python train.py --d_model=160 --n_empty_slots=4 --normalize_top_k=false --routed_scale=2.13 --balance_loss=0.00292 --balance_bias=true --norm="rmsnorm" --tie_embeddings="early" --lr=0.00759 --beta1=0.9 --batch_tokens=[32768, 65536] --seq_len=1024 --dataset="wikipedia_en"
Below are experts of layer 3 (counted from 0) of a mixture-of-experts language model. Rows are named router (the router's row for the expert), gate (a neuron's input weights, with its number), up (a neuron's input weights, with its number) and show model dimensions 0-159. Each number is 128 + 32 x the weight over its row's rms, rounded and kept within 0 to 255.
After each expert's rows: "gets" lists some tokens that make up at least twice as much of what it gets as of all text. This comes from a sample of Wikipedia text that the model never trained on. Tokens count by the router's weight.

# expert 11
router [ 93  93 143 148 101 155 139  90 165 119 137 172 114 136 132 151 115 145 101  38 119 122 138 146 182 115 110  88 180  96 163 119 142  94 174 126 129 150  83  64 135 157 113 145 109  65 136 112 133 158  86  97 167 190 169 103 139  93 125 120 163 140  89 129 135  86 176 127 175  99 160 164  18 104 102 155 115 155 151 147 138 181 101 102 100 112 129 159 106 136 107 179  92 144 141 139 183 176 128 109 163 103 187 124 111 183 142  77 119 105  66 153 137 131 135 135 167 152 171 113  58 152 149 100 131 146 112 129  91 117 111 149  89 121  74 127 125 120 146 128 108 116 177  70 133 113 135 120 166 149 135 132 207 133  47 122 125 128 129  81]
gate0 [101 150 129 120 135  45  92 132 120 142 124 148 157  76 142 159 127 139 132  47  41  90 142 129 111 174 155 173 173 159 195 164  76 145 134 146 118 126 168 127 128 106 178 143 166 118 152 182 124 124 136  85  83 172 161 157 140 155 107  93 117 134 151 145 129  89 147 164 156 130  94 135 124  79 124 157 100 154 136 102 112  84 124 128 133 152 142 107 118 121 109  74 160 133 142 143  57 171 154 156 127 199 163 109 149 129 136  86 128 163 123  85 113 125 125 126 105 214 122 125 124  87 146 139  94 130 114 201  71 127 150 108 110 144 148 145 169 146 116 162  80 210 130  82  81  93 136 141 117 180 130 161 144 149 102 123 164  68 180 165]
up0 [126 172 164 102 114 109 124 130  70  96 143 166 171 105  91 158 131 106  90  91  66 127 138 126 167 106 187 117 120 128 174 161  87 173 170 155 129  76 151  98 125 121 164 131 122 102 185 111 164  95 168 120 122 158 123 179 149 104 128  81 145 155 155 114 135 152 164 144 133 122 122 102  79 132  92 117 124 107 133 112 121 114 121 106 118 152 152 111  72  98 121 122  99 170 121 135  78 143 155 162 111 221  99 186 118 119 134  69 109 115 123 161 118 118 142 137 130 185  76 114 147  52 197 175  74 139 125 137 117 132 147  75 142 139 143 146 158 119  48 108  78 222 174  98 115 123 146  80 166 200 112 170 130 116 109  80 137 115 125 139]
gate1 [123 144  93  97 117 155 167  95 171 180 134 125 133 135 118 140 175 152 122 142 126 113 132 141 141 106 109 163 148 146 145 145 104 124  99 153 220 195 128 109 121 128  26 133 173  95  96 148 111 132 144 103 157 102 125  95 154 163 155  84 111 107 131 143 188  63  72 165 148  71  91  87 137 195 143  87  59 105  96 113 144  80 102 148  83  95 110  68 133 159 111  92 100 110 174 143 191  95 115 127 160 157  90  94 149  97  75  93 106 128  89 155 189  76 131 174 175 154 194  92 113 146 142 132 103 134 167 104 105 128  95 125 129 117 132  80 128 150 148 131 141 107 176 137 109 113 103  82 142 147  72 147 167 133 122 122 123 127 165 100]
up1 [172 145 131 103  94 130 115  59 135 174 145 140  99 105  81  95 192 114  91 178 164 117 115 149 130 156 155 159 106 164  98 117 107 109 135 149 200 203  72  99  64  53  73 149 157 111 123 127 125 148 138 105 129 140 117 121 146 163 150  84 162 152 102 208 149 129 150  97 128 113  86 120 126 198 171  93  78 183  78 130  91  54 143 165  64 116 108 119 154 123 103 141  84 110 174  99 132 105  97 118 147 160  99 134 132 159  89  95 165 143  88 130 171 120 151 131 167 167 173 109 107 146 139 142 112 112 173 114 107  81  69 127 125 126 145  84 148 128 134 118 116 112 164  94 114 129 147  71 174  91 115 140 128 135 138 179 126 136 161  80]
gets: " and", ",", "s,", "'s", "e,", "a,"

# expert 15
router [ 56 141 166 110 154 125  65  80 146 155  80 132 129 125  97  75 154  97  78 118 104 145  66 113 141 149 155 155 104 114  98 111  91 180  78 149 185 105 161  72 146  93 185 121  87 160 141 195  78  97  83 124 102 151 110 151  94  71 148 117 125  91 123 181  94 124  72 195  76 145  94  95 102  92 111 104 151 137 117 123 122  71  95 149 133 125 103 107 131 174  75 100 136 113 106  75 125 141 120 153 113 115 173 158 121 108  97 104 159 152  56 139 108 129 151 150 105 161 132 108 168 155 140 158 132  78 189 132 145 149 134 188 149 150 104 138 140 113 126 153 111 153 101 155  94 125 134 127 154  70 142  82 182  87 111 179 134 144 116  89]
gate0 [142 197 159 123 155  95 162 129  97 130  90  65 107  85 126 180  48 134 106 143 145 162 124 173 124 153  44 109 115 132 110 156 149  95 103 135 128  42 146 191 150 132 190 146  79 120 169 141  78 176  53 135 108 113 118 167 127 139 196 126 140 190 143 120 149 124 108 148 164 180  68  96 157 109 129 117 118 169 117 164 104 103 150 130 123  86 128 166 145 125 101 100 166 139 124 127 121 176  94 135 130 117 141  94 130  83  72  94 113 133 138 136 139 159 146 120 145 135 139 121 101 133 130 146 137 120  77 100 164 184 100  90 144 134 104 119  92 156 113 111 150 142  88 123 124 189 129 132 148 166  91 107 131 107  39 164 122 182 199 148]
up0 [163 188 169  68 138 123 115 135 123 123 130 124 155  51 116 147  73 130 128 131 178 133  97 186 172 192 168 161 173 145 125 123 117 119  96  65 136 128 114 158 108 129 134 165 200 127 115 118 119 174 150 161 134 160 149 134 136 134 163 139 179 130 104  78 132 151  94 146 155 117 148 108 128  89  93 134  89 132 108 107 107  89 130 158  70 134 137  23 163 123  93 106 131 169  95 167 189 154 150 169 126 131 156 140 107  81 131 127 161  72  70  99 143 103 120 126  95 181 161 137 116 105 101  63 138 135 123 139 208 189 128 100 128  91 155 195 120 115 163 133 110 133 106  91 185 145  81  80 104  86  88 158 137 121 140 131 141 119 154 143]
gate1 [101 138  99 113  73 147 155 112 107 128  67 189  76  74 116  76 109 100  97 111 133 108  72 116 117 163  85 186  89 115 126 163 128 115  78 135 196  59  92 172 137  98 128 171 137 144 110 110 156 150  95 116 121 149 110 174  94 148 138 100 184 129 123 130 180 162 120 163 111 140 111 165 113 106 186 125 138 153 147 135  80 158 155 117 165 121 103 128 165 122  99  97  47 152 133 176  59 118 139 219 120 145 151 138 102  95 160 149 112 111 166 130 179 174 140 147  71 122 134 203 109  80 166  85 154 125 122  82 174 120 135 114 153 151 192 104 157 142 122 162 163 154 131 122 125 126  69 152  90 147 128 124 168 101 121 152 148 119 122 147]
up1 [131  75 143 123 133 140 124 186 138 138  76 187 147 110 155  91 179 150 154 109 135  74  98 144 111 160  99 141  78 145 128  97 116  92 103 127 159  43  58 139 141  96  98 167 147 193  79  84 151 123 160 123 171 123  76 197  65 114  95 133 127 121 148 112 127 147  82 127 151 141 109 144 127 147 147 120 170 107 139 146 144 150 144 170 132 147 153 150 190 116 111 123 162 137 131 149 101 135 134 163 146 138 150 152  66 156 144 188 191 135 139  78 186 179 185 116 125 124 130 112  91 175 222 110 138 119  61 152 127 144 119 155 165  97 177 102 140 153 128  95 141 148 124 180 109 127  82 142  80 141  96 151 126 106  98  86 119  75  97 127]
gets: " a", " an", "ing", "er", "ation", "ion"

# expert 10
router [160  97 142 114  90 137 149 178 177 163 158 152 101 164 111 162 165 140 110 107 145 153 159 154 165 144 173 138 155 244 157 154 143 129 148 139 134 150 194 137 205 119 137  93 140  60 136 100 100 151 120  77 152 129 131 142  80 154 150 109 130 117  80 133 200 191 117 142 144 127 123 102 118 105 101  66 130  84 153 150 115 136 109 160 173 132 145 114 123 122 155  80 112 148 106 124  87 175 156 105 105 194 111 135  81 181 145 152  63 125 122 135 134 120 143 148  98 150  87  76  91 129 101 157 108 115 144 194  98 132 123 122 174 103 122 165 168 121 145 105 136 146 145 136 176 122  63 106 131 122  49  98 144 116 144 105 114 171  61  85]
gate0 [ 96  93 168 123 183 121 135  97 139 149  87 138 120  86 196 108 164 155  90 174 107 100 114 149 124 163 166 104  61 139 130 189 150 168 106 165 106 122 208 104 153 124 107  96 148 141 131  76 154  89 151 124  87 135 140  75 129 113 137  88 139 158 145 188  92 210 120  58 120 164 112 131 143 161 158  94  57 149 156 105  87 128 147 137  96 112 136 123 109 123 123  84  84 154  91 103 150  88 145 158 129 168  80 138 121 142 118  94 131  60 105  56  90 121 166 100 151 101 129 118  96  77  72 111 119 152 147 139 120  93  94 131 192 142 150  93 124 201 127  91 143  78 123 127 141 131 122 160 109 170 146 135  92 158 153 112 150 188 128 113]
up0 [111 138 144 130 108 114 114 169 107 163 115 175 111 130 135 101 119 137 105 204 145 151  87 161 113 232 135 104  92 132 109 167 205 227 122 127 163 110 135 147 113 162 137 123  95 105  55  95 184  68 157 198 139 119 156 110 129 140 170 162  95 148 117 187 102 191 109  93 123 153 149 152 141 140 153 111 144 116 143  84 137 116 145 138  74 131 120  33  67 137 107 100 101 157 101 127 170 160 116 134 126 136 110 156 114  94 147 150  91  77 100 154 104  93 171 118 149 104 162 115 116 131  96  83 124 209 145 155 149 105 110 167 171 139 123  79 118 116 145 136 118  85 163 123 135 103 156 126  93 183 138 119 137 133 139  95 115 167  93 141]
gate1 [125  74 146 169 116 134 160  90 124 109 123 128 121 121 130 160 214 149 115 155  93 137 122 139 155 180  36  91 141 161 184 162 154 128 149 101  94 148 132 124  83 143 141  66 122 147 164 201 119 107 101 118 150 115 129  82 124 111 113 160 219 122 204 132 119 187  67 138 160  66  42 145 108 119 177 134 187 173 161 118 136  94 107 116 135  89 137 153 152 128 159 101 130  87 121 125 148 120 155  52 136 151 108 111  97  88 144 122 140 124 188 148 189 167 163 131 134 115 159  81 111  88 108  85 103 101 109 151 145 158 136 148 127 127 122 109 180 123 112 113 135 101  87 123 112  98 135 174 118  96 140 127 176 109 161  84 169 130 145 110]
up1 [136 106 122 134 146 117 123 165 105  78  86  61 153  84 165 142 137 116 116 114 123 151 128 137 172 154  85 107 140 117 143 122 136 188 180 129  71 108 118  56  73 111 113  97 132  91 154 167 119 171 151 124 159 106 158 110 104 170  82 141 121 171 147 134 105 158  96 150 153  80  91 159 117 142 194 179 137 138 164 142 132 125 125 181  98 118 156  96 177 111 127 159 131  72  98  95 204 137 124 165 106 130  81 176 114 148 171  97 172 122 118 168 155 153 126 127  93 131 204  67  78  69  82  87  95 115  67 141 141 188 114 141 129 109 115 123  97 150  94 183 142  89  90 114 129 179 125 160 142 106 175 128 135 114 143 198 168 152 131 109]
gets: " was", " is", " that", " as", " he", " which"

# expert 2
router [200 161  97 102 152 107 149 141 106  79 185 101 191 142 110 127 118 139 159 138 178 147 147 102 110  76 152 117  60 150 144 130 146  96 159  63 121  80  81 161  81 162  90 153 142 148 129 168 184  85 168 190 138  79 102 109 161  98 120 127  84 134 167 130 155  55 116  99 135 105 114 141 152 161 116 134 139 136 102 110 111 208 103 120  97 122 170 159 142 174 119 138 145 116 191 169 138 120  95 121 120 105 144 175 108  60  77 134 178 168 131 172 157 166  86 115 127 128  85 114 139 112  98  79 159 148 102 123 107 141 157 123 169 153 139  91 126 149 133  81 162 100  83 160 138 168 172 175  78 121 120 147  91 164  89 143 107 155 100 148]
gate0 [148 129  92 154 123 139 120  63  79 169 107 127 154 173 148 129 135 125 165 143 123 118 120 132 129 108 162  65  48 181 114 149 173  97 132 106 137 114 173 115 149 131 165 114  93 148  88 174 133 176 127 100 142 106 146 195  80 137 128 116  91 156 154 153 184  79 184 141 139 163 134 132 135 152 115 130  97 110 131 135 110 123  82 167 144  71 229 169  57 218 148 158 157 171 161 108 130 152 158 137 177 160 110 126 145 151 179 169 126 105  91 103 127 161 130 112 113 118  73 118 136 154 107 200 131  96 126 102 112 146 136  94  88  83  88 159 107 131 142 180 165 129 151 102 147 154 137 113 157 143 135 131 136 102 186  53 128 121 168 151]
up0 [172 174 150 123 144 146 139 113  93 167 114 132 154 133 175 108 166  81 149 110 139 181  78 106 115  89 188 146 138 146  72 149 132 113 150 129 121 101 146 130 178  95 151 129  86 161 108 202 149 112 133 143 151  85 236 160  82 182 144 125 105 109 123 142 155 113 145 121 112 129  99 168 152 102 125 141 159 150 116 145 107 111  93 153 110  98 147 128  66 158 133 191 110 131 138 114 104 155 169 152 111 147 145 164 133  94 182 170 158 120 142 148 119 196 116  89  91 111 115 103 178 139  49 180 108  81 179 129  73 154 110  71  93 132  79 177  95 164 106 157 103 148 105  83 154  85 112 161 133 189 119 102 136 148 140  96 129 113 191 152]
gate1 [155 154 132  58  38 159 107 134 162  74 121 169 110 156 148  75 153 169 103 150 152 145 109  89 112 141 148 182 106 122 131 128 130  97 202 135 122 120 154  57 158 108 152 162 146 185 163 144 175 132 122 128 140 125 128 154 182 144  76  99 124 181  81 198  95 119 128 177 124 104 163 100 119 122 160 165 173 134 124 113 155 171  93 100  93 148 101  61 139 124 142 100 143 121 151 128 121 149 122 173 128 108 102 174 115  78 146 115 137  99 149 150 159 180 181  55 148 138 171 112 109 161 100 110 209 133 146 101  66 120 120  98 132 152 159 141  89 118  72  69 172 138  96 115 139 124 143 118 123  90 110 134  72 142 123 138  88 136  81 128]
up1 [128 170 112  97  91 166  76  54 156 117 163 200 114 136 156 111 151 199 127 128  91 109  95  37 121 100 118 120  80 138 167 169  99  89 133 146 122 172 165 139 106 142 150 135 139 138 202 104 111  86 141 129 130 134 130 107 143  86 116 100 110 146 101 149 125 133 155 201 123  99 191 188 149 145 154 122 170 140 109 133 114  91  83  84 158 161  92  55 162 135 119 156 163 145 202 131 109 142 102 138 127 125 122  99 159 100  94 143 102  74 124 124 156 118 128  78  92 106 106 156 123 160 154 116 196 110 164  89 104 121 118 199 107 124 183 137 148 145  80  96 150  84  75 152 130 103 142 128 124 150 106  98 113 191 121 137 136 171  98  87]
gets: "-", "|", "S", "R", "C", "P"

# expert 13
router [175 135 160 130  74 102 131 128  83 115 140 111 139 108 180 105 160 138 178 148  80 120  95  92 123  86 135 114 130 132 139 193 132 140 179  57 132 137 110 145 123 131 111 124 170 124 115 108 168  94 188  66  60  62 112 103 164 139 142 124 128 112 152  78 168 100 135  88 192 137  87 125 118 192 117 144 166 102 160 133 151 127 141  90 165 122 113 109 130 120  98 144 139 104 127 163 116 106 184 153 179 124  94 103 116 136 168 115 110  86 195  55 104 111 210 100 172 134 136 194 172 129 110 146  79 121 133  62 154 138  93 147 116 134 119  85 120 140 131 187  99  78  95 146 192 117 110 106  97 156 114 126 147 118  90 125  90 150 150 189]
gate0 [114 102  71 161 160 120 107 165 167 102  70 144 145  85 164 116 163 145 196 170 122 112 152  93 131 117 139  91 124 163 102 172 142  94 112 109 173 100 171  47  50 119 101 104 126 160 101  77 171 167 120  94 137 121 160 112 146 129  79 162  81 114  90  99 117 123 130 165 155  83 155 102  97  85 129 193 142 156 133 135 159 143 131 146 147 122 186  98 156 116 150 162  91 129 129 154 134  54 150 104 118 134 148 153 148 137 143  98 115 103  95 101 119 137 177  80  94  54 135 115 153 147 158 122 146 154  93 121  69 104  77 118  73 104  94 110  92 116  76 133 166 132  68  97 102 171  90 145 118 145 144  89  50 170 130 133 159 121 162 112]
up0 [155 134 129 128 139 151 130 161  94  39 122 146 161 119 113 147 128 134 136 157 113 164 107 153 108 182 137 108  81 131 120 116 160 115 112 119 149 147 133 125  88 142 106 109 142 122 103 116 173 154 113  85 119 128 171  83  91 168 181 124  68 116  97 126 175 140  82  97 141 123  60 103 126 107 101 146 148 153 140 123 148 215 138 143 136 106 203 124 137 158 122 153 102 115  91 158 155  61  96 116 139 145  73 177 129  70 126  78 179 132  88 131 100 140 174 112  87  83 161 175  95 147 153 123 130 126  66 118  96 108 139 163  97  87  88 172 138 149 107 138 102 160  74  40  96 169 118  51  95 139 103  84  60 117 110 129 108  94 169 150]
gate1 [127 163  93 122 144 149 153 164 151  74 175 135 170 125 187 155 111 136 143 142 173  93 171 120  85 117 135 162 155 144 102 128 124 114 161 178 116 149 186 157 163 153 143 192  73 168 138 105  94  72  96  75 135  90 133 106  48  89 111 162 127 123 115 154 124 130 131 150  80  91 158 131 147  90 137 120 118 118  47  67 155 110 169 106  88 119 141 188 147  56 142 108 169  68 144 113 116 162 124 132 123 115 152 118 148  92 137  94 139 146 141  97 135 157 138 141 118 166 115 142 146  91 139 112 159 115 141 101 155 143  73 184 187 146 209  80 156 152 125 131 110 189 180 109 140 140 141 159 141  31 133 126 103 152 144  96 167 105 131 118]
up1 [121 158 128  77  90 123 128 133 162 145 112 157 160 153 137 177 102 121 138 127 146 135  88 159 111 129 130 168  93 148  92  72 109  87 157 203  97 167 125 178 179  87  90 203  77 130 172 112 164  99 126 101 115 163  96 130  81 160 156 136 126 140 111 136 149  52 108  94  33 140 145  78  97 163 171 140 110 106 123 112 155 156 149  85  60 181 174 140 150 181 172 100 190 114 121  85 142 114 144 116  79 144 108 121 167 109 134  96 131 111 121 129  92 135 123  96 125 170  82 135 142 110 109  63 157  94 178 102 115 115 152 172 168 156 146 108  96 165 154 156  91 178 132 160 142 128 152 112 160  94 134 109 121 137  85  83 164 167 154 100]
gets: " |", " ", " –", "1", " 0", "9"

# expert 12
router [122 133 106 104  93 116 140  75  93 132 142 111 139 126 136  84  79 154 114 139  74 165 133  90  94 125 142 177 114 139 127 147 116 105 199 116 158 141 130 146 174 108  97 195 189 162 149 117  90  93 136 132 120 112 149 170  90  87  98 139  96 154 154 141 122 112  82 149 108 117 151 147  96 155 182 149 121  86  79 157 120 129  70  82 108  69 141 138 160 142  73 174 180 135 169 110 138  97  88 144 164 119 138 204 156 122  83 130 103 137 176 145 155 174 159  80 116 152 125 134 179 146  64 123 145 168 155 139 148 115 126 180  88 169 149  98 139 169 128 163 193 100  81 136 101 147 119 166 154 187 105 155 119  70 159 168 130 127  42 142]
gate0 [ 86 105 124  84 153 119 132 167 119 103 114 126 183 121 154  79 108 128 131 151  93 135 128  91 150 151  72 171 134 129 138 120 187 213 160  68  76  57 142 147 115 134 131 137 126 107 129  78 143 111  98 183  97 139 137 131 119 129 127 225 218 103  80 126 131 148 151 117 111  79 181 138 125 159 146 149  93 192 104 143 124  69  97 168 160 116 115 129 120 104 109 140  91 125 156 103 197 149 125  65 124 187 110 163  94 159 117 113 117 132 129 101 132  80 173 160 119 124 108 156 136 153 148  76 131 164 110 142  93 128  84 162 130 133 135  90 127  96 187 122 134  98 125  89 193 106 158 123  77 157 151 172 139 131 137 108  69 133  78 163]
up0 [147 111 159 141 129 142 127 101 110 161 152 136 173 130 154 131 172  74 135 129 129 104 117 131 169 127 153  86 159 127 175 120 108 149 103 102 110 131 110 138  80 111 115 110 128  94  89 146 140 160  45  99 114 171 110  63 160 167 116 162 155 144 127  69 101 162 163 140 114 103 177 128 105  81 146 110 103 125 117 128  99  91 120 148  88 155  82 225 209 182  95 137 114  80 151 139 118 136 109 138  93 152  63 127 121 165 169 168 120 138 158 148 133  74 142 129 131  94 139 165 116 109 160  83 153 194 130 160  98 117 162 101  60 113 113 142 116 143 142 145 103 123 124 102 135  40  71 173 112 101  88 210 107  88 121  99 152  62 140 145]
gate1 [113 160 170 127 164  42 151 119 124 137 113 207 138 116 172 128 110 159  71 110 153 154 100 106 168 137 104  98 113 130  97 151 175 119 131 180 112 139 144 101 119 128  78  92 137 148 102 191 118 122  87 147 120  71 183 148 136 129 127 145  99 139 176  96 186 127 107  92 121 191 143 112 146  85 101  58 110 114 182 157 131 141  83 118 199  93 200 127 142 125 165 131 172 127  98 171 117 116 152 153 136 119 150 136 146 171 166 158 119 168 170 139 130 196 181 125 144 162 150 192  98 158 142 153 137 101 102 126 162 187 144 120 150  93 106 129 111 162  87 102 155 156 112 151 132 127  86 149 184  72  68  87 109 108 169 160 144 151 149 115]
up1 [184 118 122 125 137 110 184  85 148 114  75 227 106  83 143 117 125  89  90 127 165 185  96 125 166 144  80 114 101 181 188 156 157 185 150 136 117 159 119 112 108 111 124 113 112  80  51 180  77 110  52 127  73 102 145 145 119 117 121 180 159 121 162 119 195 104 137 120 142 139 169 105 179 121 148  59 166  85 117 131 109 155 123 123 153  80 131 113  88 117 119 176 109 187 153 121 147 137 124 151 171 146 131 115 135 130 147 161  97 233 112 151 111 164 149 131 122 126 114 183  97 125  85 142 126  93 122 117 117 161 164 112 158 142 159  91 167 116 126 141 128 121 151 131 153 140 109 143 102  68 139 179 119 169 121 112  87 166 102 117]
gets: "-", ":", "=", " by:", "s:", " Born:"

# expert 7
router [132  85 112 114  84 132 127 163 171  92 102 162  88  54 164 174 139 142 135 131 117 120 109  82 108 102 145  87 126 184 158 142  77 103 110 119  98 121 130  51 135 156 128 119 107 111 116 118 142 128 148 131 129 176 146 169 141  85 139 181 101  91 137 127 176 119 124 101 183 110 152 150 121 128  86 121  81  65 141 146  66 100 103 148 201 112 129 148  91 172 101 110 131  97 163 148 115 147 171 136 149  98  87  98 127 156 196 154  90  87 166 123 105 131 150 145 155 135 161 173 133 143 165 138  77 120 150  83 114 168 133  54 175 129  74 198 121 186  83 171  76 136 153 146 163 118 146 157 132 145 133  62 163 101  79 104 117  92 167  91]
gate0 [141 119 142 120  40 162  96 183  69 145  92 174 107 130 114 148 134 119 139 151 145  66  93 147 130 114 117  91 113 183 146 124  88  87 174 108 100 160 143 103  79 144 102 105 162 133 150 191 141 164 111  98 126 123  99 104 201 154 116 141 149  94  81 107 136  59  90 136  69 138 112 158 113 106 141  71 159 154  95 119 162 149 169 120 121 138 133  40 168 128 178 120 137 111 109 157  94 163 119 194 187  58 123 176 153 176 142  97 133 176 157 129  79  80  99  96 178 125 119  71 135 189 146 122 153 170 116 129 113 136 105 103 105 155 172 110 132 101 138 138 115 123 141 101 122 168 119 135 170  73 148 156 158  95  94 139 112 106 125 124]
up0 [ 99 150 147 135  59 110 185 145 101 126 100 120 125 133 155 131 119 193 105 134 161 132 145 139  94 127 144 178 131 106 165 126  97  91 155  98 147  78 131 175  89  98 107 106 121  84 134 143 164 121 144 158 140 181  84  91 136  52 145 156 139  81 154 115  78 107 134 157 118 189 121 115 160 133  56 117 105 181 146 167 160 120 149 116 109 100 122 146 170 123 131 134 155 179 100 103 102 113 101 132 164 166 103 104 128  72  52 119 142  88 136 125 104 136 117 118 158 148  74  69 173  96 156 137  68 146 170 162  63 118  97  81  79 196 144 109 162  86 137 118 147 125  76 109 157 102 142  56 155 197 122 181 163 141 127 115 114  87 144 125]
gate1 [106 158  97 140 111 128 183 170 172 143 131 142 124 128 156 148 151 215  87  92 116  84 163 143 101 156  73 131 113 132 129 128  99 105 185  88 121 159 158 109 103 173 138 178 143  86 139 128 245 186 105 125 165 148  86 111 159 116 128 131 136 142  73 119 145 160  87  98 133 148 119  87  87 164 145 132 128 137 150 159 117 141 134 105 150  84 125 178  93 120 178 127 163 113 145  94 129 156 118 118 118 113 178 137 142  88 116 143 115 141  90  77 148  97 103  39 144 112 128 103  91 162  84 119 126 150 131  90 186 124  64 122 190 130  97 170 141 119 143  65 153 110 136 145 158 144 116 206 122 125 131  81 140 117 146 212 106  77 109 127]
up1 [112 142  57 197  97 163 112 101 157 160 151 131  88 143  98 160 143 180  76  93 122 153 139 115  63 159  78 127 146 170 149 105 126  65 159  98 174 153 150  89 115 130  80 125  99 118 180 169 145 155 115 132  89 130 135  85 156 129 194 111 102  49  86 115 126 157 100  89 136 112 107 147 105 139 128  96 120 154  77  62 122 134 118 171 143 121 130 179 116 133 199 124 108 171 105 180 135 183 110 131 167 157 167 146 172 118 152 195 190 114 173  90 151 112 134 138 128 100 160 137 137 133  97 147 111 135 130 152 157 159 129 154 149 115  70 157 137  77 169  92 128 122  74  63 163 118 143 166 171 141 132  82 119 136 168 150  91 134  96 128]
gets: " the", " October", " first", " September", " November", " July"

# expert 1
router [145 166  48 101 108 163  94 119 133  92 144  53 165 105 136 121  81 132 169 105  71 178 106 155 127 191 110 114 145  96 156 100 117 161 103 140 147  80 130 124 126 126 117 104 159 141 125 117 108 103 150 119 157 142 195 136 172 123 142 105  89  85 114  99  60 118 147  83 127 109  81 125 160 170  89 119 196 133 104  87 137 110 149  68 110 132 119 122  79 137 160 162 110 135 154 175 145 106 101 147 181 105  49 174 125  84 143 135 120 177 130 135 154  99 123 122 187 135  92 100 154  87 115 137 113 142 145 134 100 148 151  81 127  59 171 121 192 108 117  83 133  91 168 118 140 168  94 139 172 161 116 166 110 157 178 105 116  41 137 138]
gate0 [151 141 187 152 122  99 144  95 155 107 158 101 152 124 159 113 138 120 176 139 145 117  83 170 138 165 102 169 137 136 138 115 161  70 174 159  89 147 147 140 237  98 135 155 136 138  13  92 113 200 160 148 152 136 124  99  97 105 140  78 225 109 106 182 152 162 118 132 135 132 116 121 199 137  65 141 130 132 172 103 163 152 161 150 141 122 169 140 107 137 125 102 120 104 187 153 150  45 128 115 110  82 165 144  93 155  67 134 195 167 147 120 116 131 184 130 140 147 129 144 116 154 146 124 116 107 101 142 106  98  73 110 128 140  99 124 142 157 154 133 161  94 165 112 130 111 105  98 172 156 143  91 164  93 125 123 112 133 157 151]
up0 [158 170 153  76 129 119 116 132 188 102 100  97  98 124 107  67 114 136 157 113 110  59  80 174 109 162 106 101 158 101  98 129 147  64  93 142 127  92 105 112 194  94 165 123 132 129  92 132 139 187 130 118 108 108 143 105  65  74 152 100 199 131  73 166 154 127 119  57 126 137  80  80 134 146  72 150 135 172 151 114 132 128 127 104  75 154 198 137 144 140  78 119 131  94 113 164 136 137 138 107 123 131 121  95  98 173 124 133 150 127 124 180 105 137 168 156 172 118 163 121 130 116 171 123  53  79  13 153 103 104 146 104  95 123 137 138 137 187 159 131 142  48 120 128  93 143 117 103 132 157 130 112 168 120 119 103 119 129 138 154]
gate1 [151 151 124  89 147  50 130 105 133 102 166 103 164 127 116 101 172 162 133  98 153 168 151 135 159  95 105 121  89  93 155 148 113  96 106 141 102 137 127 212 174 155  83  82 167  79  91 173 129 131 158 135 145 120 144 145  68  93 129 146 143 204 126  60 140 141 204 116  77 144 130  92  93 184 151 135 155 146 117 110 117 124 145 156  61 135 145 156  90 183 108  97 135 132 144 176 164 165 140  65 154 157 120 100 142 109 179 158 129 140 146 146 175 201 174 118 157 127 148 117 111  97 178 169 114 100 147 102 149 119 160 131 113 148 134 134  55 119 161 135  87  83 116  65 134 133 115 215 156 122 123 101 105 159 170 124 144 118 137 115]
up1 [123 129 120 102 148  68 107 109  92 101 134 103 105  86 107 141 126 153 127  68 154 116 185 124 180  63 172 104 119 142 145 152 131 124  92 122 141 145 132 179 132 133 103 108  98 150  73 173 127 169 190 147 140 147 120 153  88  60 156 104 147 149 140 122 123 177 186 152  55 152 140 127 133 130 129 130 162 129 123  74  91 153 130 173  93 126 148 179  90 178 119 117 157 113 125 155 160 197 101  72 118 196  95 161 113  90 187 154  90  80 132 134 165 204 178 120 140 109 103 107 159 105 156 150 141  64 121 107 121  97 195 159  73 152 129 131  87  93 128  99  87 113 105  82 122 191 120 153 162 118 140 157 133 122 128 120 125 119 173 181]
gets: "\n", "==", "===", " ==", " =", "\n "